Experts of a small language model.
Experts: 288 SwiGLU neurons an expert, 8 empty slots to pick.
Below are experts of layer 4 (counted from 0) of a mixture-of-experts language model. Rows are named router (the router's row for the expert), down (a neuron's output weights, with its number) and show model dimensions 0-223. Each number is 50 + 12 x the weight over its row's rms, rounded and kept within 0 to 99.
Before each expert's rows: "raises" lists some tokens whose logits its average output raises strongly, later layers aside. This comes from a sample of Wikipedia text that the model never trained on.

# expert 18
raises: " ", " R", " D", " A", " T", " S"
router:41 52 35 42 36 56 43 44 48 25 57 43 53 71 54 50 56 52 52 49 60 56 42 39 51 48 36 66 56 59 30 62 46 00 27 58 44 50 52 32 60 34 42 71 60 42 52 55 33 49 47 52 52 51 52 43 48 33 55 58 45 52 48 60 45 49 52 36 57 14 52 66 45 73 45 36 56 45 46 60 64 49 41 45 37 46 53 68 42 59 58 68 59 55 61 49 66 41 42 56 37 50 42 72 53 64 53 41 40 65 58 56 53 51 47 67 77 40 61 43 48 39 51 52 42 65 46 38 64 38 65 48 49 39 78 67 59 31 47 44 47 51 40 35 58 53 47 46 49 61 61 33 51 53 76 58 31 43 58 40 75 46 65 60 60 33 69 26 51 52 29 45 46 58 45 50 40 54 36 52 43 72 55 51 64 60 58 35 32 51 48 55 52 41 56 55 57 44 34 46 53 23 60 45 57 70 66 50 45 64 56 47 49 56 60 54 50 67 56 43 40 60 45 56
down1:37 48 48 30 49 52 30 46 44 42 40 29 44 48 67 56 60 33 61 36 53 62 50 43 53 52 53 69 38 46 59 34 69 58 45 52 42 59 52 53 50 39 46 47 26 42 59 64 35 62 64 56 47 54 57 47 29 50 23 72 62 46 67 62 28 36 51 47 38 55 61 43 33 45 57 53 38 55 52 55 52 47 43 45 46 48 72 20 40 04 59 29 35 43 43 45 56 47 49 32 55 46 70 57 72 35 64 49 67 22 50 61 65 43 69 33 48 59 47 58 34 51 66 37 51 34 61 75 63 45 47 54 37 61 52 62 34 32 73 52 61 66 51 61 59 57 63 32 32 55 54 37 52 34 59 53 44 54 43 50 56 63 40 60 28 46 45 67 57 42 51 53 58 48 34 53 62 59 49 52 43 44 67 51 49 52 58 53 59 40 45 49 27 60 28 38 55 45 46 63 35 58 54 62 31 38 73 45 34 48 31 42 79 50 74 59 67 46 52 48 56 52 45 43
down2:61 31 31 38 45 32 64 53 48 55 49 46 42 49 48 51 69 56 35 29 54 37 44 48 65 59 44 26 53 56 50 50 50 36 55 69 56 58 41 69 62 47 42 51 32 58 55 46 55 38 34 60 38 47 48 51 24 43 70 46 45 55 42 47 56 68 41 48 36 52 53 23 48 62 37 59 40 34 47 76 33 54 48 31 65 38 59 30 75 65 63 38 53 03 42 41 39 61 36 81 60 57 46 47 61 11 51 51 49 56 73 51 58 52 65 56 65 48 47 56 53 52 44 37 44 66 50 37 46 54 24 53 57 60 49 29 44 57 60 39 58 49 48 31 56 72 48 33 59 42 52 23 56 56 46 50 28 51 49 39 62 58 36 34 37 45 70 27 38 61 42 43 41 57 53 44 50 42 48 65 77 65 47 66 34 45 66 57 63 46 50 54 52 70 47 54 56 60 47 51 48 44 51 50 64 61 39 40 35 36 38 50 44 59 64 51 57 66 66 50 48 50 51 45
down3:36 30 80 67 45 54 45 38 55 44 51 52 31 40 54 40 38 49 42 39 45 49 57 48 54 33 18 62 49 21 50 49 41 47 34 49 38 48 29 68 50 41 43 55 40 83 48 54 30 36 28 52 53 47 77 38 47 45 50 54 60 35 44 35 64 48 51 44 67 62 33 47 54 60 68 39 43 56 38 47 30 31 49 66 63 48 68 43 43 21 51 65 48 34 42 52 50 49 62 35 52 46 65 25 57 53 46 30 62 56 64 51 59 71 40 38 58 60 54 42 49 43 54 53 50 54 40 43 62 60 33 46 50 25 30 58 49 59 55 36 43 50 46 30 61 61 56 54 43 54 50 51 54 62 50 30 37 36 49 64 34 76 66 55 46 40 35 47 39 64 44 46 43 55 51 63 71 53 71 51 61 54 28 22 35 66 67 30 47 51 53 52 45 34 51 67 50 48 58 52 44 57 53 43 35 57 63 45 68 16 54 50 61 45 41 36 53 50 63 56 46 63 70 44
down4:43 50 46 58 59 42 60 61 38 52 30 55 57 45 57 60 54 51 53 38 35 30 52 49 56 44 50 69 46 47 45 50 46 41 37 44 75 35 53 46 43 56 51 58 59 45 34 58 58 48 39 59 39 60 29 42 56 43 37 61 51 57 52 74 42 46 60 51 58 68 63 61 47 47 47 54 33 44 67 36 12 78 44 43 59 51 64 50 40 63 36 41 58 32 66 36 52 54 54 87 50 50 49 35 32 53 41 22 72 36 47 46 62 64 69 42 38 30 54 47 30 69 58 50 41 55 49 50 22 73 33 25 42 34 51 53 47 34 63 51 43 64 56 62 47 46 60 51 62 49 44 24 64 47 52 54 39 51 73 74 43 59 65 32 58 59 34 49 65 70 43 58 56 57 46 59 35 51 56 46 46 57 60 52 36 35 39 44 49 44 73 57 60 32 41 27 37 74 38 51 54 60 34 55 54 52 41 32 78 56 47 55 40 46 68 38 42 45 57 40 48 63 53 65
down5:54 70 57 45 41 40 57 47 56 57 46 47 50 53 60 72 47 52 53 37 59 39 56 38 28 51 48 51 50 39 22 34 66 57 51 48 34 56 45 72 42 57 59 61 29 59 59 75 41 17 64 57 46 43 30 32 57 62 55 62 67 56 43 44 57 32 35 51 58 43 54 38 51 41 59 40 46 47 68 42 47 49 56 54 60 63 38 60 43 49 42 41 38 50 42 68 70 29 35 35 51 38 43 42 39 44 68 34 43 39 43 42 49 59 30 78 64 33 56 63 48 51 49 56 38 29 55 40 61 58 62 60 63 55 51 54 43 52 59 48 63 50 71 50 45 57 53 48 66 27 77 63 61 47 64 45 53 62 67 57 77 49 42 44 55 69 52 65 56 63 40 56 27 53 49 40 48 53 49 41 55 75 42 49 51 35 46 61 64 30 39 58 43 64 64 50 43 35 43 54 25 49 56 38 48 67 59 23 34 48 60 47 51 27 64 53 24 61 43 44 78 74 51 31
down6:44 52 42 57 50 47 54 54 44 41 56 37 35 34 60 62 43 64 40 38 60 41 51 45 53 32 30 68 53 53 45 59 46 62 39 38 27 62 45 30 59 51 55 73 47 50 42 60 48 76 48 57 33 22 37 53 36 55 44 50 60 62 38 47 48 40 41 59 44 55 45 50 37 29 61 48 44 54 41 65 55 40 64 46 43 45 72 62 54 53 34 65 35 74 48 58 58 51 48 11 34 23 41 47 64 90 63 41 72 52 59 50 46 51 54 46 23 28 37 61 58 51 62 54 64 41 54 65 44 42 60 56 38 51 43 74 54 58 53 57 67 44 30 85 59 40 67 34 63 53 38 77 46 49 48 49 57 46 53 45 58 43 56 52 61 69 62 30 59 68 45 49 45 43 65 53 44 46 62 50 46 62 57 86 60 47 53 37 53 34 49 41 47 25 47 51 52 64 77 54 45 47 42 63 47 57 54 58 48 48 50 50 51 43 60 42 48 60 61 71 62 27 48 50
down7:51 42 41 48 49 37 53 65 90 55 51 44 57 66 47 39 52 44 39 61 24 42 49 64 47 48 64 58 34 44 64 41 30 51 57 36 57 44 55 42 60 50 52 50 63 58 48 54 36 42 69 62 45 53 39 61 70 59 36 74 34 47 74 47 55 59 39 51 60 54 46 40 51 34 64 47 61 76 70 42 63 54 50 53 44 17 52 59 51 52 46 37 50 71 57 64 51 60 54 22 61 55 27 65 59 59 42 59 46 46 58 63 41 58 47 39 40 61 41 58 41 48 52 31 66 34 52 47 50 61 49 69 47 50 42 46 58 43 40 36 62 52 47 54 52 29 22 45 43 40 45 71 43 43 47 38 61 27 55 38 42 20 44 46 40 41 54 70 43 50 58 64 35 64 48 51 43 48 45 44 43 60 37 47 55 25 59 78 56 42 37 47 33 61 68 48 38 39 22 73 54 59 64 46 58 60 54 49 30 31 65 70 59 53 39 53 41 66 66 75 42 66 54 56
down8:42 43 70 63 65 55 52 67 59 60 48 38 46 66 61 47 67 42 47 66 56 46 59 53 52 44 60 64 36 57 52 27 56 74 66 50 62 43 45 38 25 33 42 64 48 55 41 33 63 44 46 46 66 67 54 33 48 37 43 63 63 40 66 54 37 43 33 52 61 44 31 40 27 57 49 64 60 31 45 31 59 58 43 38 52 42 47 47 46 45 79 44 72 59 51 36 43 50 38 48 27 62 29 48 56 71 67 26 63 32 49 61 49 41 57 59 69 46 41 55 68 64 64 61 46 72 54 59 51 58 56 76 51 51 35 59 53 50 52 38 49 47 52 42 48 69 31 41 43 54 51 44 59 36 62 40 56 46 56 62 54 33 56 56 54 75 59 40 75 40 46 18 33 36 52 43 72 52 47 42 41 42 36 55 42 44 43 29 51 44 66 48 15 58 70 51 40 34 42 57 63 34 38 45 57 66 65 31 44 48 61 66 49 51 55 52 50 41 29 54 40 56 48 59
down9:47 59 47 36 41 70 51 33 54 52 63 61 61 68 44 37 51 52 86 46 46 34 48 49 49 67 55 20 46 56 52 51 52 22 55 54 33 50 43 53 76 51 62 47 78 52 40 51 60 25 49 36 64 38 59 57 54 44 39 36 48 56 54 55 71 39 67 42 64 47 49 47 44 45 36 52 42 69 50 70 48 44 31 41 74 49 45 59 56 49 57 70 51 28 41 52 52 35 38 45 57 56 63 40 52 59 53 59 48 44 45 54 60 44 49 44 58 40 63 34 46 33 41 56 19 44 53 49 41 54 27 56 48 62 64 44 52 75 59 49 56 65 70 49 64 51 55 71 47 45 54 15 65 56 50 76 68 50 56 22 36 55 59 45 41 47 60 60 67 58 50 35 60 57 55 53 41 27 38 47 56 52 40 38 46 60 34 46 69 68 48 63 34 67 39 37 63 29 46 63 55 69 62 35 37 70 30 44 41 65 44 54 41 63 34 48 30 50 51 48 39 60 50 48
down10:50 48 16 12 43 65 35 43 53 39 60 58 42 49 59 68 61 45 58 57 48 30 41 49 40 51 68 52 37 56 63 54 46 53 53 55 51 39 59 62 46 72 52 52 51 59 52 53 67 41 52 38 54 42 42 52 63 48 63 45 56 38 41 56 36 40 74 48 61 66 65 53 72 60 56 29 50 47 59 40 24 53 46 69 15 56 61 52 46 44 46 67 44 53 43 55 52 44 56 50 43 41 57 42 37 57 73 68 59 52 35 47 28 57 51 54 73 60 44 63 57 77 57 48 44 47 69 69 55 64 69 53 64 52 55 16 56 51 51 66 51 41 68 40 46 49 53 58 58 23 38 63 43 48 47 46 38 33 46 66 46 54 48 50 56 38 43 56 38 36 34 74 63 35 45 84 45 44 55 46 39 39 44 52 64 53 56 74 61 67 59 47 55 53 66 47 42 56 52 50 59 44 36 55 68 56 55 69 53 69 47 42 47 47 50 23 46 76 21 57 50 59 37 54
down11:52 42 37 37 53 47 36 35 50 64 51 57 29 16 73 37 45 37 60 36 36 37 37 50 49 56 36 44 40 59 59 72 71 50 64 25 57 62 36 60 49 53 68 35 39 65 53 30 57 69 39 59 66 57 45 42 49 64 54 47 66 42 43 25 31 39 42 66 38 42 32 44 55 66 49 57 43 36 50 49 58 47 52 58 39 66 55 41 59 48 36 58 35 60 54 38 34 42 39 13 62 69 56 49 49 71 37 50 67 64 55 40 48 56 48 39 25 41 58 49 43 47 50 59 53 39 55 44 36 45 62 55 56 39 21 66 49 41 47 41 40 70 46 43 51 30 47 44 36 47 58 47 62 41 61 41 35 48 41 39 41 56 44 70 39 49 34 64 53 38 61 46 62 52 34 60 60 46 40 66 57 69 36 34 75 43 60 55 54 38 47 33 64 31 34 52 64 44 57 49 54 51 50 48 45 61 34 52 43 20 52 42 50 58 63 34 69 41 36 30 44 74 60 43
down12:42 57 66 46 40 52 34 60 48 73 51 41 45 42 33 61 50 63 62 32 56 40 41 56 55 39 32 48 28 78 54 32 48 24 67 46 61 68 65 66 42 45 55 43 37 25 55 52 24 47 45 39 41 55 58 40 50 46 41 50 43 51 55 60 49 58 54 47 56 57 63 41 51 58 47 64 64 31 40 74 42 56 52 34 33 53 51 36 71 52 46 45 47 59 56 44 53 40 66 41 63 39 60 53 68 43 45 59 50 57 23 28 68 42 51 36 57 56 60 48 26 53 56 54 38 46 35 56 30 69 54 34 49 42 62 49 53 47 30 46 42 54 28 61 52 75 50 35 49 48 39 63 59 55 31 29 49 63 46 43 61 42 53 44 55 51 33 66 24 58 38 45 47 39 60 37 71 42 23 44 60 56 33 72 51 66 34 48 49 41 46 37 67 70 44 35 45 35 46 49 52 49 45 30 30 54 55 67 54 70 62 54 48 46 28 60 51 47 53 19 65 53 23 44
down13:29 45 25 57 44 46 58 77 54 59 47 46 48 41 56 68 53 81 33 40 42 71 55 55 43 35 24 68 66 48 51 34 45 57 65 65 62 48 41 43 65 48 44 50 46 48 65 61 35 45 46 54 44 51 32 47 32 48 63 60 56 32 39 57 70 48 65 32 58 35 40 59 66 65 39 46 37 34 43 74 57 37 46 50 50 35 46 52 37 59 37 45 39 55 55 41 58 56 55 58 56 25 77 42 27 72 51 42 72 49 54 45 50 51 36 65 52 70 51 62 57 69 50 60 46 51 56 62 49 65 40 44 37 56 55 33 79 68 50 42 44 54 48 49 58 59 32 48 43 33 48 43 58 47 56 40 54 55 65 42 67 80 46 56 39 32 58 55 40 52 32 67 51 65 51 62 42 56 41 66 34 55 51 52 58 26 51 65 40 64 63 42 53 60 43 60 29 83 61 54 56 36 53 41 68 45 63 46 55 48 51 55 66 39 60 21 59 57 41 27 43 51 45 41
down14:26 48 43 33 46 33 70 43 56 27 48 50 51 73 58 52 44 44 40 52 51 39 62 26 53 50 41 59 57 40 59 29 31 49 50 20 56 32 43 37 35 59 42 52 53 47 62 42 62 50 44 50 45 60 43 60 69 48 46 66 58 42 52 59 65 36 45 53 57 51 58 63 54 30 56 53 61 51 39 15 57 53 47 37 38 60 50 58 28 56 61 61 49 61 60 61 58 60 75 56 47 49 36 90 55 62 37 56 77 53 67 31 60 50 74 61 35 45 58 57 65 45 41 61 60 27 57 33 64 45 57 47 43 52 29 49 75 60 35 50 65 55 44 61 60 56 51 44 45 56 51 39 48 43 47 55 64 57 43 53 38 49 46 55 43 48 35 56 45 60 66 44 69 43 57 52 53 70 33 47 43 43 64 50 42 41 65 44 63 67 72 45 43 53 36 21 68 39 56 48 71 48 39 49 31 34 50 60 28 36 35 48 46 58 38 22 43 32 46 61 39 66 40 61